Experts of a small language model: vocabulary 1315, 7889 steps.
Below are experts of layer 4 (counted from 0) of a mixture-of-experts language model. Rows are named gate (a neuron's input weights, with its number), up (a neuron's input weights, with its number), down (a neuron's output weights, with its number) and show model dimensions 0-127. Each number is 500 + 50 x the weight over its row's rms, rounded and kept within 0 to 999. Numbers have three digits each.
Before each expert's rows: a language model's description of what the expert responds to; "comes after" lists some tokens at least twice as common just before its tokens as in all text. This comes from a sample of Wikipedia text that the model never trained on. Tokens count by the router's weight.

# expert 8
Commas and semicolons separating list items, and final digits of years in phrases like the 1993 film, the 2011 draft.
comes after: "9", "0", "–", "8", "7", "5"
gate1:601528425487508445487522512453493521503536474456487508506478530531510397474526500510486380505545491544595541529447589543474548566509521554466494569524386479525464535493541465438578572463425449390587488492553486507448408440512495552453495525508453444500482462515455420540503545430421472476478517386546502481489532536559501433592617422449518494558474509466482541495605519595550546577547
up1:544490435517558519405534504488474552564518541471512490552502564539519504633462470530486491559470519557488419539475517535500522560539584556454527394417500479503481464535459480524457531481386532429506518541456531527516548441536537536510536514431541455444546560546443544509674453495590503516480448593633507482474542557460503488459430393474518451466486398461558485537475516542476515389484
down1:552475466457412492496516533464535566563516513427518578394543525466483572505466543428500526563477495396537556467495499602582529533533490514531486497442507528516482472619568467513449363507531580556490546545521525528452625401480539592482498525444469503496574534496605510439466585559533524455485444501526495517469487443532528591456444503420471506467602575599534486544489463493521476540485

# expert 7
Inner word pieces like ak, ug, z, j, w, ang in foreign names (Bakhsh, Yugoslavia), plus table pipes and digits.
comes after: " ", " B", " A", " de", " d", " D"
gate1:592556528425474507472478580485492541489508456504479514441556489474548409425478525531522481442489496502479539492519493440534454576502546479518519478524505476520465503452583545420584544502484515394564559436499514535448447506543440502526535440499496482550385462556513395606488481437511490493457644465534551562523491592545454460632645573542463524477433588483502452538482532501513555556440
up1:501521496531568529420525581490497528534461579491520407563433497537465457565552475564520508559422536547463462513519462519474628511522405474523472489461553417396518514558439558543471608503424484420518519527489457496509518442425569455486434543503550560467491501472442511500634462521564523540537490571625535511504526597456554500402439474452520453513452398454527464527471489521508454425460
down1:529402542425444430493485457462502593470475439436464506511485507533496558564465496473493538461400473469465591474511491523456456544515484441544456571457470604440530567531575491528520395505601444489450525489515533546521494552487488491485468508536477455485485439515615523415465593512420613475422474570476470463435514481485476471401556566504487472494544566547439506523592514498629575578538

# expert 10
Prepositions and conjunctions such as of, in, for, and, plus colons after infobox field names (UNII:, Children:) and table pipes.
comes after: "\n", "ed", "s", ")", "ation", "es"
gate1:527515502507507459445458479458521456545569464391489481497555527500547389457461537558461449576547486544595526563493483538476572500423521553465472550463453509499508623555500523393472495522477469472610488416515518644392451469496455479504527499537455489528485460527464454530426513434488526498530607502506438522539528623513571497567643484554547533554507557477512544465478541522532539575537
up1:512563479436568499576512533519471559527426552465521468539420544576473450579489492561428567558446567498448469534493466433459565482602487491510483444442509378443472447494422499548546483466407549468447502508462490524495467474388537519512450525508558498452464492535459511514623398500622541504492500535520484528416526566478577527433439466528510479454423400507479486478530535467541498388412
down1:484516437499545448527507490491442534455497524498459478385491501525452512566429467498498521515456498533461540494485446560630429579542501454430450525513382497506462482501540502562488398528506571529498569553558562439561546393544552488533395435441476532506495529499593521388395587453504547467556458563529508548493585412474538579518481502496501466507592511584548554503502504501416575478535

# expert 9
Section-heading == markers, capitalized word starts like C, Ch, New, Un, and is or was in opening definitional sentences.
comes after: "\n", ",", " the", " |", ".", " of"
gate1:475545559496501546551467490468468498468524512433496578506544486446587433494546517479518422600546442492447566512530436553474493449495465451505583564483433474519481513402464587386515580495419480451538529527485553564465438509416542500541575462541465513558429463571484483599475397480464417516494526476435572419588488591493486461525588437423505528450447557496475592457458528451537464486538
up1:463451550541545591558535594524387519510442530454567518554488483573496515573464517506485542583466510540450564532499470522538535500568503498493454511423501376402576509479439564483482556502518453473438580535429499464509576470463561480497507566486458572482554458521423533462584505515588556470462446605519455485531500545513574551352405540489533498510479444474482479511441490474441463389465
down1:482460493610551499496575515454531481515500560429461571538484467404447527558549498464459516460454536482536513459496358522478601502553519476559538467516505525573449520529522466495412484471488533419511605504457594596566519483423568500479564493497547459487448455467572475553527557528536593481462498522422494511432392448531455479439544510478449550556483656552483540535533452496516570503587

# expert 1
Final year digits, closing parentheses and spaces in infobox birth and death dates, plus mid-word pieces like ack, und, tern.
comes after: "0", "9", "1", "2", "8", "7"
gate1:598556480495490435472444459584521442542395490416436480418563416437440365475485536487540489457498435496563550574421547616466476564470460496414470469571422440459520510500465459442513506485566561451599509545524548524479494467551494566537517496548472507630541488528499497624493491435523478491503550459512462555484530518498442450552608532539510543453429559509499503456467532527502522543508
up1:479494508526571546465541542496388575565564523422544447606457548576551619580512484503492590570451485530455408464535493506473555393536552548499497463424501455519484487536470570477524528482399453436437451520552483445438549562432561447430478553449503567453519530509449528475506407518571497518492462596613525486537472591450565544470434438494504497523439431514517517501521509526482504493453
down1:458471473535586540452507478522445480558488504488482479455493523445542495466441437433595499574508481464444653358496405530509485564483488485535524478448401559498471498492583425510524381477508477521508505532572509451486508467409478421379532374473458590464546524502496459494511555559472493491492528488496536425491492411488508455487448529503490488516579547559589575478562433441501526418479

# expert 11
Paragraph line breaks before headings or new sentences, plus periods, table pipes, opening parentheses, quotes and heading markers.
comes after: "\n", " |", ".", ")", "==", "==="
gate1:546568474491488503484430531500453515590597494452481549454547467474613400496479543511468445451584485527529509545484478518471496542495528440468534570461362483507477557402541539415477562539578432481591495451522500485492413527503486506502531478458458508531450429515384487579460461464434447496445555443468528486529437625516524453589615495422522526514543482495427531453407537438517471528494
up1:508427458533516535444489481501406520541534632464509535524489503517490474557503511533490511576499466527430456460463483428473528569516435548528492468466500406441520529520417592505458546549511520541426531513462522454593533477481557489524490508534653605533502505577441537469561463515596486497515480569539513468532613633407558526393457430455484512498452421511510525508502572527506486382477
down1:509520507465471429485532512444557503508536494475399491476479491518478576492505543528496477513502479454556617425608478538545415513571498473541519488556493523520456504593570479506499302462448536496508474454498561514497482483597400439502465403540445394554505506496547614497509578469517526503409434499363483562487509433537420510472480486510495434509513519446525517519592517558518524466570

# expert 3
Opening word pieces such as ex, cont, im, pre, and colons or endings of infobox field labels like Class:, Occupation:, Years active:.
comes after: "|", "-", " the", "\n", " a", " The"
gate1:465568438452574412602437453494537451428550491571434497568532465480518518436503490435485385445555540471499532498538496477488503539513476473562491526546524576496494459437557517409507527465511451445565546448568612528539520449508510569476529491501439516584488502480521412589470525375497454514401543412563482491518470537490421470601604504456496521461510588511559584418452516484520516518455
up1:451463418558560520421556534452484515500423527460515412572454535537438529525488509506493564561447577502507476483496508547418507469584513536528549536436475427489402518524453528525521530534456486506478468524467510481498471431449529538552461516388469550394613484526433534491566455556581416534513454627529523501540490553505560533369481480448528445472464432432483448568429529457534447410423
down1:580568533438514455446516431526535544565488517442552663468508472480473390537493516502479475471457554534504521451544394428511520484457522418483480475560469588525558464549521422436476419488556566548412468549531505519437524544545546538514532418493560478452521579520546573512522519448456529440564502462467407533472570489587447471445485494524447421521494393563511457442511487528481546437597

# expert 5
Word-initial fragments like h, th, rec, ab, ro, plus colons after taxonomy labels and coordinate symbols such as ″ and ′.
comes after: "-", "|", " the", ")", " a", "=="
gate1:524436512468516472558517491492547392507535450473471530586518478552468462502523509445562501408524507492514520516582514479502420466503544462512469544575502552492432531509575458425515492492578397431556468503576664516505484465518456514554477568474464478558473507477435514616467536460484517521524581401470463545575518599532478445649576438485515578505426573473525503511561545483544535582464
up1:434534470494540556461549563455401511460394572460570480522485511562433529564482511499456497586454502551444540547449509492460538531504490528538476552406546419400544518541446534522408528513413493515499493527479477471444548445390557531482446546432560517441441520482474538488584406496629474502498484637459500496551526527421545535354447487531502512480471458492545549521508525480524439423495
down1:500485534397540555479455441468460516509548512470447600447442479532519498540493530547551474450443506454495546534490472512508448577490540505513562452475466588487487490469493472545523437483432481524487468480655458563381445509456467407406515479429484470476413503467607472418473553518548524455567427481563435606382500449576460527554476523483498512547514622570501513538507520513479590430514

# expert 12
Past-tense and noun suffixes such as -ed, -ated, -ment, -ence, and final digits of years after "In", as in In 1991.
comes after: " ", "0", "2", "9", "8", "7"
gate1:450555490523380490512487514494510474510545443464480567420543401518473420384441530546454482456539589456541541509500473515476541537471554516523473574573400528523565540437523569407494563563512468483598535465549564522431446544514531460476558451522468480559406459494452438613450418501508516522449553433482488444560461602491528493577565495413527522457538549503476515466469592585494505526494
up1:486564434492590522539574528526394517515419557500507428635444555520500499573537506509475551507477550574477472498560517492415472402506499500555432438398498458458506494526430455496478450507389547473483486515474515511530575487481566490441462563508514493470584468477492551463556452495537468562607472614555575499516499511405538550421446501510430477476362414448544486512445518484484474446527
down1:520446497431486500571507506526509502551505531458475474564510501462518568494529394461523483526483464447520551440542450598541520499526445496506548531472429546512501541576576446510562394430481512483390461428515462519520445467545526530491504468418359411536430562454568536445464607531459532438463487421538525477411528435436484513399516500518568515558562600527491587575508415484503546560518

# expert 15
Digits within years and figures, especially the 0 in 2010 or 2015, plus decimals, table values and accented-letter bytes.
comes after: "1", " ", "2", " |", "0", " ("
gate1:561616401506467474486403472505501545462518462479532541489568517482543519458499502524489424454455453542495497515391476579468545538522571503428404516451425398516443534454517508426564603559458444496539467429561481497513442464503567577490433477526398497571464456451475389577432471477520480535527504388451528581520445572521510522562580459496448505499486504531501533521548396547550464502530
up1:477433528528596572387503580451414465539431575385468454562510455544513457564484496540446542572507509545478466522474533478564582431587479497553555479450572459486574525579429504530457464464487506416487493510486516443512519476442549466532522535532574508415593487513442557482572470525598540489448490551487472495513458559464527497431402543525507466460413435482469446476512582471524540448382
down1:578532470432518476526499497549535521521438568403541535444498492537489558553442428539482524539462445484498574464550479550432432512515535492445579373485383552478484483529596405557495437445438514517530504574535517463410540459557471499488470512418543528507486540513588549485522573472549598510498505615461496455401498441509464524428445504428506588503517536505532589579552495509577517420533